From a checkpoint of a small mixture-of-experts model trained on Wikipedia: a variant of Adam for the experts, 7271 steps.
Below are experts of layer 7 (counted from 0) of a mixture-of-experts language model. Rows are named router (the router's row for the expert), gate (a neuron's input weights, with its number), up (a neuron's input weights, with its number), down (a neuron's output weights, with its number) and show model dimensions 192-255. Each number is 500 + 40 x the weight over its row's rms, rounded and kept within 0 to 999. Numbers have three digits each.
After each expert's rows: a language model's description of what the expert responds to. This comes from a sample of Wikipedia text that the model never trained on.

# expert 5
router:488472484510601456485531494434481496489521435505478537458486540488522515520591469492504572506460509536523492565529533525520523517502504490477567584421495445499501518559558498487526488490522546
gate0:535524498523490490556495537538472515544494512468476482453532493470505494423438481477481534529534421519437474522532434512582439473560558531530453520529473516600515451409483481506444459447492457
up0:565449490487509481481502513487590526480544479473561486534512502553483495514536534521438506525506483506487464466477471469459524574503437497518481507418492467494573549481499524477539534579460513
down0:466488511544486585474497533524424479476497526542506545505495510517431505459456527540547464512532515500533533484502465527497477443430533463542482527568511502507452491502486507539468533455467428
gate1:459557539560504496491477544561571502535509544504498451483505465487485451486385474449510516515500479491512519505513507456574489528545433500520486519540511427500481516425501473509425560534493547
up1:504498441515603493462426423455514498436521485538498516476436531476507538396526483491455595507472531482587559572469499521545522510516573463456508581525447510515486461546495450515562488452485491
down1:519429423485544505481531555448476501468528518431522512509493535484492539502550466494479546540474475557448502494502499500507541491449509483446489408543486496512477455543554487563498431485472414
It responds to: Past-tense verbs after a subject or was in biographies and histories, such as stated, announced, released, born, published.

# expert 29
router:439524458450409517472528468484500514549474584496540499509584503474576472499487523542408456543500512553520537506519538467453509550446481540504481489486528436515448491473450502434465506529528519
gate0:521516532453529528523498559487566473546535494454495440523506545476491484496472451437510622460525468491465454508512456471533498555555458478523465496479498517503527498502554509550535499434491461
up0:542453470463495463509439591484501420574455478452417582509582533419525512472515504491496489489503449494473500472487453558562575534478543451471496495477496501517467469482540503494538492514517432
down0:475521562534518506449506533500541596516535489452540450460499519476524520415493482522547456510477532498530517603487472534526503549572495491479532522483498464481529574510479477528493519480459421
gate1:527492519461540477424517454546559472508510477463498438511538573517556551471520496490490631476539546548526467517461452431531469529512506483493488491503481489465517435455540449535485505505511522
up1:539512560503495438480482508496460516519530533502547523459421472444480511508521500508498539541426473504531512490546591483545480555555484566482490505504442513513499535494542448567502515415542522
down1:435492553565572517492477629523575514448520449490467520545469514506522546486478506481514426453488527478434435445452590542544470375518459456569526490440463536527507525462504496539552568409483473
It responds to: Pieces of Spanish, Slavic, Italian and other non-English names and particles, such as de, Santa, José, del, ž.

# expert 27
router:565562497500527432457464565497495493537469513495507550497544423586449480513577564588544478502571583464466470500558439493429522543488483518472549466516428527470454497626542481629463411539464460
gate0:568537549465589527492463476513501515478525479478489489510551443449476491563553559500595550511509440492442489591579509545502484617529542511525476520543461487535486467520532537548501457458587543
up0:434429530537505482500569497391456553605514474501479543563505556512478501478497491558502473471493507559569517466548517501507456520436564555503489565474480468501486500525499517508506517489507493
down0:537486456443573522515519519513450547497479544509498546488564468530465525478444537513564503552525440520483470506504488502446526450526508487490486435521447505479547468485471540560414488477448489
gate1:461526482470527453480537553460554498468531462454562507451468441465507498530447474524550479519518529466472482470571472501510471497499407418528593525547482500509433455497482528500554517458544461
up1:527440482559497557485472543480496627495506531571573472579496478406486477525538501545498491460511487517478485547449450510486434527452540495514482460554509527492522497533569509487521516545512515
down1:531533560479496549527553512493559585579552476487443508518522531494454476491411545497549475463500516539516524513423538418538465435509482548429436444508487480607526477476555449529481476490534464
It responds to: Short letter pieces inside words, often foreign names or rare words, e.g. po-a-cher, Par-e-ja, Udom-po-ch, Guz-man-ia.

# expert 17
router:467442473482517470512538542505457548503539504473471477513500507519496503511262488512479492476504501493456521459481431492602511525478521389524465565484439523513508552520481514418484498463497505
gate0:488501466497552438532505448513493498560456483460569494423500474484507531433487482505549465538501498480490443429481504472507465535525513496440482500529464462489562440453544533482506498513519516
up0:564545477480467491587508541494466468564519488477497498496472521534471491503537487523455501505530490467520536518496557419431465431540586487553505462476528521444535550576495478498471499550486465
down0:552485471476492466558487507489520523546469532470486493444458533455494456522725499516542519449511467487539496499488530464418510463508519515479514454483527505500508468499492457508437521509471484
gate1:517496381532506523550487502448457500554450431508523490490509413527487572548491460559498506447466508473512566518507470484532488526554524531458502519443500496436449538466466512504525625506520490
up1:548554434491535575501493466491492473518546510506558529568531502495566504512516489507531483519556478506510509498409557444508463518430412491543524591495520453459535557534557493537511452523472462
down1:533474475542473427467482527535558516550532531483552526479506554537543592523408486490536459485543438576510545521502542506459487530524518552483452503476494463505527454446509504480487510539548537
It responds to: Sentence-ending periods, including after numbers and units, closing ). or .", line breaks, and contrast words like However and although.

# expert 13
router:503493502462437461548530538460544488488521417420498509481467539529606517426519462476516535529502431526491458532462539509581503592541500508481486482532518615467463532559493561520516481527468500
gate0:519490461503527442500538495433550461457457505508449534508527472559439453509479474488549527558475485482491493421556376536491470530432541540447434448489531531454545515528604521512526536472539497
up0:514463542501490520479538503529503529459413535516449602596544545483482474469459554508565555624481554499475442506558468464537523469577518530439485480482502492492420389525503508504542411430528480
down0:418516552558482537501552534583530516508501451548480556552476463546545526456531507499480478506513503508478500465566475511529458514471561389505431474450482542504493475552530478515503463405496501
gate1:553441423540459509528521487491422534469560520439549540486547561510459454496524457543471465511579483545482542535533588493493543445535488480560486500552543540573495519528415510455548518498534539
up1:431539482478515490521515474488478409484498458497543535516449475485515558518454598496542486494514464499478519470525409559498527532483522479477519549491450505547469427506564461479495539484521472
down1:461542481465494546506479509508481520484525542501531414484479551486485513477515498511521546508501544515487454549501507459528422562468521489495483419520664476492500498513474528519532426488527515
It responds to: Markup in infoboxes, taxoboxes and tables: heading markers (== ===), table separators |---|, parentheses, coordinates, and field values like Mollusca, mi.

# expert 1
router:543505548515420561514474513481447472555532557483455470472498488524500504490387529394482484498526465444495511499537486475529503476519528587491541482464461541506558514483499525477552533531579469
gate0:522542490494495552584519448603530538547538434517495512503530496552479499492504537479531502509496524451431442531500502560570563456524496484505451564503526516519502566533477501498471544517453524
up0:523532487456485472492496500464415462534489486517492474453481498554508470483475528512493559561530541472561473478524506501478443521514388520569552419532509456398472479480528493551469507473504477
down0:491465480487447490499475448555514481445475527474460454433489503463515521488445490505543503524465516495496509456481491548514522425579499514494525538603520486513502521417451487543606549458486505
gate1:498488470447509590418497454436514575568553521512531505513474506513450527511516555513497480507479487490456537490525517503526476512356567498503463489444446483489500502535518561480491444485531485
up1:503530528489496458460525460496531538565571508480487444515526569529484530489514504531445525510515437532482515483542561484461481417444575476465458493438384444506487510556506532501460433544487529
down1:550475527525407503477556550510527501534530513468503518514515502506532445455425552538490461419533546548521528478533482531503479537438554527504456498422455469470556558478511561459461497451473525
It responds to: Line breaks and opening quote marks that start new blocks, such as a line break before ==Critical reception==, table rows, or quoted reviews.

# expert 14
router:518483430507554483494516505519528518531587382490531454536516457501492407524425523475433509505515505486475463548483464498516455500499490432492491491519545485494466568556465474487512558509507558
gate0:420493525430471510417567501467565501467551442546563479596475491448534555515523495511507460410567511490522578482481515503476493527454607536498502542562506508476462556533529514543512528505495534
up0:504488523527517468449556467519495526488490467486442500491406538412477494522493559518503563505534516516483509461463418508533529490567526462474517454502533528474486453496523455432499484447467519
down0:448449526486503504530526507543519452442541473534458501560434575503558443545513403434554519423462541495504546500557438540542515526548437523504481521533465546599495520505491469468471429503533490
gate1:514535546605503453463508512463468545519518519525566495442426603447532512466498531501497475582508498495542493549482458447452569502482562491460514509561531537477544491490460463483442509521554488
up1:539496554478496528505489453410452488472405511462497466464486469482548568546524560559552548457565540530511505511487560507491426499527441434410437464513468541498461519469482582486547587508496499
down1:456531548485538485514511576542425447541443472489454513455530497515483454540470457552556461512560513540457437522539485492509595405552476500498477554552448539465414522522437466481494530603497554
It responds to: Linking words in opening definitions of songs, albums and species, such as by, from, is, with, featuring, plus heading = marks and Genus.

# expert 7
router:444570551536593551506515410513499522570499513483486385483505548502467567484663452616541508448514474514452499554532548457550500475511516529500486613432512479537526534518572501477452555542433446
gate0:405471489455463477479494509514489527558518557543546444521501460568572491469465522509462505441527582550479478481505500469453456421466467486446478530432510527516546484405468484419478506509494514
up0:517445560520452542544438485440559418454523554496470455488522505624567459517451541558435553484496516520419516576567530508448483484435544542541567466506475486478493475476488582521524517486488510
down0:495473569454537458494514525444469529416468455443517489486489489541467545541506521603535547521479542573497497526575493493482535455460545570496527559513555459503501437550534515534515521530522496
gate1:531445479582495476516475531524523600584502554463533539525531578496541479486479503465519532514570501470603474525463500578519464465554537475524477536506531494484491539480512523445487513472528511
up1:579542498475523492500539538540486482593450521431509509521494432484510513560461594552514457480492497489507434533500464579534522542478483488439511503497463487503503441535488529406475452391457567
down1:435487473554460442498426514518477465516601512476539515528487485554439506571452482495513506550557443460540485463451499550462483498463468553543441470426489430507517458476442489451488500459461481
It responds to: Plural and derivational suffixes finishing a noun (s, es, ers, ation, ities) and whole plural nouns like areas, groups, units, data.

# expert 23
router:405516540527580521500473504499479509469542495555479497531506507486493454530325499594509505540461501481503531527526447501592530517433494576516489478503544553429534435455566490449488516465442532
gate0:456501537540460493468561508444533513556542425486517528621507499504584410558517477486516469492547545457499464521469456442509533479405433510552511424499502493449420517466530493489592478512473451
up0:565570488530480550525523497551468481512526478421492498533516531503482478511479501520531519571511424432494555471454544501479472466543540456515476520437492495544591525550493511528488515498470525
down0:458533457556441476417462491583555484582524458461504569542557493561477454491435545475460554518539571564500502472505513508514487471458517534501517466536548462500455525514551522474544509502507523
gate1:482482484477544518499484506453540390563505496483465498503529452541458584539517486460470406518585513602468502530506443463482477540535524534487499472508528608458489584573484553517520469470500538
up1:412474533507567489493394569519533440482554486489564526510465561469508568520516465495503511517499484507560481449472500606506443477517470473443514499487531440523607474465510494462465494479479557
down1:471477520474520512536542540524496525566514489471508518557492481430488533476507513444597469539422462480549576583433531547456534489493464551505483483555478488432468476509493464499554479458530503
It responds to: Commas, and, or, but, semicolons and table pipes joining list items, places, clauses and table cells.

# expert 28
router:499479476515563491501553445462439577522562571564524508498444556480473487463650463452463514502480416464568526446484523480476489529580519429478498503507418493452510502466529464478497553553466504
gate0:556499464537505526464496499562525563488572570542538419504503493468522565527484492451537463503459489471515512561555479456535467507522416441541421538548440439466534495427533513498529536471462489
up0:556483526497444567491584464477454510538537468547537491434458523498580565591459417524526577433512507545466512445415521483485413491517455525540547527475517457495566472489496487507581507564543508
down0:486476503446530497460503459489506527546527524495485560435394535524480456471513423492465496526457535513448439507525447471496516478481521492464494472400548606526452504499466462460449556519491492
gate1:596516563546429508443528552541518466431539393426573548486470474504532502533431503500516447517452499555407474485507554556487543471520510520522509496560508511473494486458497508419512465537540547
up1:522503504537472545502533503524528453453552458480458539468431562513449536525472509482457507538531494442537466455542511530537491544481509509521585487505455499476556491525484523534517447482511476
down1:457555510559471462472487488569492480487466554539518381462477567502466466451484556500588464506478476536548447487472525457471474572424476436494524528528528485480527528562572540455472505499495507
It responds to: Nouns completing institution and government names and months, e.g. Department of Defense, New York University, United States, President, June.

# expert 19
router:526407497474453489539489461543516503505488504465520517492485498465487508422358514472501498478441473572425523516519502460521433523503536465577529579526494477471505508496402489441513455583499439
gate0:433501506480446517475514492525534562488499533574483559569460470601466451515457527508390525521448495521488509609472481477478479542450439547450555498513467493504529501576494528512476448537482494
up0:550467515495510467504486438512530519505542547463491519424481507498500480518462549499491476499477544502456418526561495473545555532424577504510504550507523431537444497530449466494421533458504542
down0:522528502532518501464426515520463464510554498513579466492537568444512529448492548515595427469475505454505528482546520496493501416536560414479439437526541436524534522431486468502530545461481545
gate1:464498539479512495491448498565516520515530557563528500565509524466534499482482507488449524474455514508509467600436544581563488480409514564477508512499518513464539553518506545527477491450487442
up1:406502491563490516480505455579472623508473527467494525540536417526501400511479528497493485519570489489436494500471505441582509524479522540476490558522538514478518444546571465477481580519521449
down1:470471514485550498505462532566497541494459460521510501470543421452473455577585477473475516485459554534466567502431555505459513475446511521475499522534504532506422485481486447539455423557483497
It responds to: Pipe separators after a row label in sports or election tables, colons after infobox field names, plus sentence openers like In, On, There.

# expert 4
router:572510512528536484543483518480483539480557438498537508430429537504547517494442452532511495414512407469435521608480431510466508515419507536505491463476503559540466493541537489522475547562458433
gate0:546598458500513562513560516458514496506410566503453540535573511414495509568499440483477446434500597479580457541416487475526517471469462451496527506434507468543491488567511468512548503491560531
up0:454586483486496407515490534477514451525488389514463471489478446551476533504491464515508530502554513418502521426542488478489461438465481576505552511469496489524536507477536489544475487535501543
down0:544512499437483447490474504488489432622457464486497450437517482544491566531459517481527528518545506407517573467473464449463444466507522564552445497458457464436534499495535473530559478505487533
gate1:422511504515504421449461544474388559546528444467581525507482448479481539504442467554495544431532487485489422518552457501482448512497475530473531559422476541471481426503489459522522549459438542
up1:557432503609473508445489486487415524507463540463550481475510505417458462482560488479531539550491427450503472481492459526492479446505444464420497505461499555454505444477563430460485514474493488
down1:522517525500567491475558459458479473521483516561479511469525496525510457506508492512538497461515490521481544561482479492525534459519547495514499567536425505487491447502480521565504530425513498
It responds to: Possessive 's and apostrophes, personal and possessive pronouns (his, their, she), and "the" in running prose about people, e.g. artist's, they learn that she.

# expert 9
router:497527548483532488524516524475504530496467498529547471475548549448447538517465466464447532439526511494536503548481490556418464546520496473470459504403616498452530476502535499591553565444490547
gate0:487386480575470522533551437508542490432452479532559460497501549513582495498506541502517475490480529484443531454461478487524517529503465497557570490558512494550522484478493439525516498544474561
up0:541576545489485505557484444531427551496533483530510447435534498489518547571533470500489488514524508524453530459491546547515483521464525579455436480489458514505496489508527474538536498414494506
down0:523506495466517510484502474539493512572485394498531477494599483474503586473520513485527478529505483507464522502543480481539484502472421527501483513488432528438541518537472528445470514543552520
gate1:509442496498504493481472508500492498498534596492517493450533488403517533500468549458528520567465482470521478542516456505520471501525509487483460513506533483456501494529476565481533436457499456
up1:498457562502504524501538551510435505573423534523475490528516584474435487492517493509534576458570509446524498445489547487516489507485465472516475474483493534555569534562455508445466452537438510
down1:437507433512426417489483490552439498544573449542491471499530464433537504477529527456470463493519533453497510490554510555522522499503512535453503467594486527496497525512496584489472553533571474
It responds to: Articles after prepositions (the, a, an) and ordinal or decade suffixes after numbers, e.g. 77th, 82nd, 1990s, 15-minute.

# expert 6
router:563491526541496623577480513505566534459434541482466508476437541386528517468454508457466506515499462536465444571440533520473492525517556487573454495470499475484532491522429413451516489415574441
gate0:477567518472480525501488460465527444484541518521565508427543463500509523525455484596463571442486460423440544470460497506512490509487444541558480474501506504531520521468526540476489503396465461
up0:491481482495510557553523406493577474491525496483562564467521502451425502522560447523454518496573557449479472485504593505519515508608495481532553497502537494430527506496579508509514523475499446
down0:491535542455529499539491456476502514508493475504513568455485531554513508600504456507426498524452532497436441467508476481498599495504458553532512519441478472537525473476485506426512546502528473
gate1:451431501512491507502604490530521465539535528579567468565463560516478442492459445501487506440426484494460491490497543512484506500426409545434532477442523509477555552448497502498435595502490508
up1:504478480592531488557531474557542531441523546513505501509445472545516524552401496542486540487480459499391570493483495523517458514549553457445521553474489465455435430481508490504507583479486562
down1:529518510537485577526499462576490511493553544488531503541471468475468513453524533547481531528495456456503499541551492422495553448500588510430512555477480552431495477467557540521547526515514526
It responds to: Score continuations after a leading digit and unit nouns after numbers, e.g. 10–0, 4–7, 6–3, ft, years, also some verb endings.

# expert 2
router:419450552473380495478534500553486513519533566532463567499553498458504523484567522398535463471534549513557545419494521502536512462503508551479450508545490418527507513445499520552555451478499496
gate0:496472523448541533484524508538560462507445496555515413569530526485470495476491424474495547418465488498540559510601528455557518464401503523538448529496452521466485550536513498531530560507501512
up0:467547422529484446456495451515454538493482529490533565457558508550515568564469562488552585525491475491540539496520556439499499494552506494375458493447512481544529489546481588488458430489529519
down0:505479550532495458494519541502469397451502503595463495495504596447483509496451542447430489495431561419511468430502484537507509468562539493552511446472561536489505458440503489547477489450523492
gate1:468468559539497502514479469507452493474520570447548584500553494504520474564461491497550518493537488439428514516515464445456515497514530501502568474561459448529462462477505544554492474504526478
up1:506516481478485587459508489447473575525485525494502551505485462523580503478504528515508502520500528501460513520478445543496470528473476542491540473541475555568507471571542464472433577551465508
down1:434550560454476544505440504536542491533518482506459563501476454558590497468544466475484498515546502523522442479503499524454495509478555524487550498478480465550505468458483461484552534462530545
It responds to: First piece of a word split into parts, especially acronym letters after an opening parenthesis and prefixes like dis, non, pre, re.

# expert 10
router:488524556484645448460495500558529532531544509487414416478494534529585486552626529470542513525467437430503495495538566503522460467472445504577546518476502479589529460473574456392534521519509468
gate0:401529487473427478471498552438447534529500441496569487517423560486447521460480438558483533433487538481475528454454521546480470547457593499493539484556525516543502515454521529490562570468447444
up0:425560466498493486545473509459522556505506490455476435460545470540522427518503533493499508500506494513467500451455578498483488457487440409523541471595539549481495539565444565471470499503482505
down0:492536539476446555474526482415459519536467507534537476422519523523504465532560465445442517478518491520500487479500507484443533487527505441525488572504460485506560549489484481546502487603477522
gate1:474511517522541506549436514492579538485496510502460475505549508495469420477466534496478472428591496486556512469509448517571453482560516573519557539453441459498535513467489438491473543479545480
up1:546470442442516454462445485558445459529528560445462609488489525481516607495531461461500489549499539514514503505487507474497507485496488478494515507460536545483493530554528515542502457502536447
down1:478515580506397508543494471531548566514441555491431483578522467515515471501440560540560479485529485521519523446509442523492503475492506482471507525624546466516469504489504444466506545473492528
It responds to: Auxiliaries, copulas and main verbs right after a subject noun in prose, such as were, are, is, been, may, happened, plus some subject nouns.

# expert 18
router:445524521511450518480506514468465575521553417501522515542502508446449550456629494480537515497475578514498512519539528522512521469502510448448498514466406447588428508457440484468525506519522567
gate0:487537503494582524477516458462456448489507498448413444509585506525510539473366422449483539468443408520514452413475475459454487445483553480490570503475469548539562526429509494472458498500495463
up0:519483524530564579617480464453491492418465509486463547479475486552513527447404468471444507492493473492510506506468453519436486489531540514510470408504571464481550516488525540438562521502492529
down0:577499458468543463471570550573446441497555458466472489477457427517542561464500467460486513413506453497571546500457461412515412467491548477423542512537492504546555488544504540531509433567535564
gate1:561605544485536541524525501498468510531461496396450549443530500519486565521466523597486544499478500506506569387463507573421501464463572559472430527478458491556601542503508435413501568496485487
up1:443473534550428444495514491535503524544554474535452506572480528488580530466538461472476494491472512475437439419498527458465473507504516611487503482513512498535504510505492434532520495502528543
down1:549542462533536516532476442479449479452529507538494529541501529484444482484480532491512464470453486483579523544497515484521548563547503481427542411537570484505490514410511494539452412487503464
It responds to: English given names, especially second or middle names within a full name, e.g. James, William, John, Alfred, Harry.

# expert 24
router:498496541473607480511483449489459479534490495454493500513476511501450513478432582463465473429563448462524483495480477462528522457546499443434439465506538456517488463472562485433486502526526458
gate0:528519493478563431499440499547581520482569505467539432481450545530495504497485611473461599479515393485550506399480491484464485474533582519498495498465485469456458427472536443472527610514496487
up0:515409399504515554461465541440496485510474505533562522541500522542470504466481462611483449510508575519442473529453513490541442455482474498494435486578578516507494444494433513489578484462528434
down0:476495524513445446531484474582479493472533486448463445491520444477474524580520511497540527423480442421534533461451460479473491565517507550461497535426425462476478478477591524478484489491520443
gate1:474498502484489482491559470444477572435480497478482459455455468508517525527510529532538497458446500526537545590561485430445394504523644490494414490481485481441578440450515538542461517528533484
up1:498458512453465518493477500494463499456502500524522517475571447393519442513507534531485508521501528493538513547507517463524465495495434538511467533599485480493569364509526465502466485521489448
down1:531475517482514529500553461435558512498457458489537426482485473576479541487463476527530594535482504459508532553477477502457554510472476611531499556568472527522393481503573525519533408533487457
It responds to: Prepositions and linking words heading a phrase after a noun or verb, e.g. "nature of", "liability for", "died from".

# expert 11
router:469454436514560481509493497506548468539499434455490423470514450522503515522481569481444439508500526576555500542460475476480501511483482491484533525518455494470496457444542497548450507467441472
gate0:501589498481531521439532528529501498488439458549521472488525544517506508449498445526557547565496511419461532506577518503513568531492459426516444504504517466437506487510458508412405460510536466
up0:510505479505392494557469508504497527479484474458532496463522448509506531487515527550554489466514524516441516522493432444515474555469537480547461526434497537504580574478496480488499518506459523
down0:449510490465534545503452523500468511450497564494530537527534526447452513490537460566525493428442522505445502506455567483521477467524495521542496512521541596500482484437435513513516466462517522
gate1:435460461574459497534533532524486522485476552526586567497426509455564442563486488486480590493477496547463481522474476470506489479476516506542525474488546460520473445490519467517441488393493561
up1:453497523445507540538475524494526568490482453469444495484530444491446517525490497513538478503489486509533515567544488480489512514522417534450487495485501471457490532411537545459591502438547445
down1:413449586536571464530513483519537520482404451553511439527565465539508426502409495451481456483559517522493502489481486493501536475477550486498477511485483561423532507501507420520495525500533548
It responds to: Articles and prepositions after is or was in descriptions of places and buildings, such as a, in, located, plus Coordinates and Elevation.

# expert 12
router:422539498521356504478474462517509527500552477453522482534509479441502525563606506468549493507518478488488513440477537504505499496542522513472489486518497461537506500468380541549520574507555538
gate0:517530528506464523498553511498546506474574475474570543534420478455444490479525476527547535486533534488465502559547501545532496524577558526425494548542425490532462475512477450512513537477477504
up0:563516467507457602522517517506476509488554501488582516480432497456418461440505490553483553500542550550533489550504503552569497488533480508441454486592404561518532521518470494445478474471477444
down0:508456494491464475467494433464508526481482481488389493494534458447561509498477513489485471500511525549487524448503483438515534560481529541562531471447488503531461495487530537485485537476558516
gate1:518535483441479469587550451500527510513480457571540580536438530480489494521531488452491506476539397506439622520471452500452501484581523537459533464570493520517511459460544458507503475502560461
up1:479521532481500491461512483485439517516452462488466498533487547549563502554535529572511456446483487514468491505429506462467458452462494492500535449447421479525440503562521461478545391489478503
down1:498525546478512509508526507502627478520500549427472509423472491502470506455535367498587480513511469443521531555499540524524438497531563438449500570466575517496541491503477487500486475561475497
It responds to: First word or opening piece of song, album, film or game titles and proper names, often after a quote mark, e.g. In, The, Bat.

# expert 0
router:519539426497460493471472513536470472515473574485539508550460530421522544453623465463566512523477516466518501501458545511504460442523470462536501454579433547483572508418427506515556435510488525
gate0:452471507474500488432482517422451493457517446535524499539581473499490495473506517461539486489576498462489482491528427517529522487616465499537476464555504521530514496477492591525537514491469535
up0:490455527473466522420469500455518469516593538502503529474540510523526520499548478458475442443539553486537489455544459465599475499529504505530500490566508445539511600508503555451562514488454530
down0:504458507402527486496513553482496491498459498473569562444503497566517444530382521504485549460520478536460469472495456455508496469502495462553473565460478515523521542485592498469491548461433523
gate1:447510486531527471461527526531429484554497504506509511502529450488494545540505524477510524496523563413531543476615466523571471539470432430504512596498497530478428551431478522523524526564536540
up1:496523536515490459500561517507503480423504493474484475514459487505567524490476478534504570486598500554492456521463486460425498503419488515490511533527489484476452544533512547516508540520493504
down1:508482518485464500515472443546528445462457505492580519483525546603549527537541491547508478434540422457502546567413530461587435451534519516507516548539454524470572470499499444483514454470497511
It responds to: Words in sports team, club, league and competition names, mostly in tables and player bios, e.g. Cup, League, Jaguars, Hockey.

# expert 30
router:506531505530543502492508473520538463497505517497481545463507503514468542487326480467474487525470535539533524435420429536612465490493512466514529536534563510540493503505471510453523475370555481
gate0:466520506520493479458578475420514538557491448534463464490501474529468435476529485547535461487458534530473577493529457542541492438425525512507485464504514506465467565573469452476455539495550495
up0:470499437489452514474566495507492489530508462523513500533507472582563513465494489474488561435550458507516514475487469544476493550460470472523491525530475504561464504464498509424507553559520491
down0:526527486468479541569481440604501503451532479518428535499525499464504540428489581513495534510437494484529483511478510499485505553547519459469448567485496487479534527491571495526485512503488492
gate1:497492547547542577542496474506515494489490558557505583556521502510493467506477561466502536523532532408477575527534501509523504532450509471542434481432583512541504571507535494559535487480495499
up1:486581498494508497436463479471475562493442490460474488538542516519473436500549501441522517537478470511467476550482533492540537561579438536520519467417500505479545522464498540530531478481460505
down1:525529500489519585565488499505523417417536500528528530544465522482491445496636549501533535570559554445475505483450504556479482444529480589463512499421525464569464512491491439507507476490553493
It responds to: Bullet dashes and table pipes starting a new line in lists, infoboxes and tables, e.g. "- Succeeded by", "| 9 | FW".

# expert 22
router:530447459460548541521587524515500473423458491503493453535468454531503482536581397543502600439537496503459457394442519461411516514506523540465474507505516471507511475449566543509475468568492460
gate0:536478510512488524459456505500508448480499529459484516456492461467466445511508456463520534478568426480443522553464541564505463497423492552489479494458462487432482545502413473521488393502497495
up0:518493525508543540524526549459497446446471451479511473480498533497497483470452516509523498469512477494570556514508520468472402493497441552546549502545437452473583598460480514512575524516499545
down0:561488522561412560539451518529474527553542510450518421475436567542524476477621533556432482511496427535564482470507507534469512537468568467537556459519479509524484460459546576556589508554537558
gate1:578625510476455513527536418441513495530456519463511420496506544582594419495486495496521514504494519526529495475510576432494428484532492448484546497478563469506491495464432497446486555503500434
up1:548485474546555485476451530503515554483473531475535528524518444528551462527461498518478461572503497464536548544520504538485466450568472491566502487497534480549486465562472513555481516519503438
down1:426420472465512523481467449543469504509538464460494533461498479472513597479436470516459464482498484487558512541541483435532429547483488569514422474506480538550501526529519505561554432534489469
It responds to: Adjectives and adjective-forming endings (ous, ic, able, al, ish), e.g. carnivorous, local, modern, African, often before nouns or New York.

# expert 16
router:620431445453448511586546482487493519504508570574503510480485410516450507519454491465425436474521532534512551547493476499496485497494498500497521502555502500430500603553467528426504562487550508
gate0:483537508491546515557486486478475485491460546548464496429550497477481530491519589493554552520481522515462481526479505556553413512443488493502472540477505465581528502499512518499469537506497490
up0:530471530584539495476458575549462468586453486442554518519466509529472519516532435495537483537496535570530511472599533461482506487431539516550496538495509509496540539486517507538479492601466505
down0:500545490448406463490463516535546530524481515521419525458488522474494509493469502474563494529514513477509526401521509491456447472481518514474481347463434474519518479486491442502533513469475556
gate1:474451514435516521489525486494523500505506508515496550418556502533474479465504474487510473536459492503566476502554518500528519449568536482465561414445507502494515497551489521559375542565513434
up1:555543543473496495575493519540533521494526486476531543539459438475481556455439471440435506468525505487439469450492479514520525504482515451496484598456505518475610564440513570536508509488548487
down1:515478425438498519454420504505487529492537520531482494399507484527515576457492523562515544573527511516487536446546577464494437529564484464548522533438530433521421568445453509568558499522500514
It responds to: Mid-word pieces of split or rare words (ence-phalitis, re-er-ected, con-gol-ana) and some table pipes, small numbers and spaces in tables.

# expert 3
router:522461465478392496533489517499515467503471474515524567485522528504444425492355504587495468478548515515549523594545509469554460492553477469498447502474465510467518518536471515551473521540495552
gate0:501572411439537509507463538495554476539511495472573490464529438545549521446536544501486472510457512487519580427517466525453469542509384570510441458540512478470492503491503558504545510503624638
up0:553484492491472485419536553513591489578514517530518488500506476537468426485489505521493519464484439504458472470510531500495501571505465472515434475513525482478483504484556518512470489501484478
down0:457529507502445522488581500481414520510514493485511486538482500494490484453325535536516504554532525432571508474494471397519523483577499462517456550569569524460546465517487584465579538456466489
gate1:514505583537504540564549472504467470519527520582511540562533472512468499534516493470466492500425482537427591473493523522467533510472524523461462582504451515488495529540519562471500493505507482
up1:515501514538510521518525567445457571515425538503548427492542474485449525506536493548527550488559496498514481472521457470481435497555535508462486504473523481515604494421441482482516485474454561
down1:502512574523578558522512508436484550491482572479440497491524560473542511568589504526514508499481421543486571479511430542462516453512500549502508496461480438565572575566515469499449510519521498
It responds to: Pipe separators and semicolons after numbers or empty cells in results and statistics tables, e.g. "Did not advance |", "0;".

# expert 8
router:485502484493559488484479472505484498507576507483531477481539461530531490530397499520555505433436490455415500528423555464497555520467522490508470509443556517476488475501473456420415542496584518
gate0:522481541478395429522539487488551497396523526482548492488539512578530499474492547471458457521499521487527503446533501578539530527520496492490547429499487471511508550545513475557494457502519471
up0:500436490440461494466549457581553491465443508512496426482523485585550415514509585544525457473527468479526522481483535454519532499490453457505522460502486473536489505468490523470484494539465538
down0:539548532442563534495471491552514498478477498397568457467437513556447476518511504460460457480563537517520497410460513582491481498467472619574505441502488511555483493552490540522427531490433467
gate1:478461518458513518537464474464571509516506492481607554483542530446540490475528532406549565463505504378481486521487479510497461405496556489473535560494461446485508454532489567488528461472485509
up1:483562497539454520545532533569540517547494442615495571462514551491476474568515542566401552512517557517529476482523501506502473538430535447445439554504480474494500437558491457498522550486478483
down1:513544493472463437504412552497509503559474523527485470506470541365504475452521547473573509490394451532474520521561443469440489514429511516503489527530466478526474493535464520459482494598563485
It responds to: Words inside quoted titles of songs, albums, films, acts and charts, such as Love, You, of, Billboard, Albums.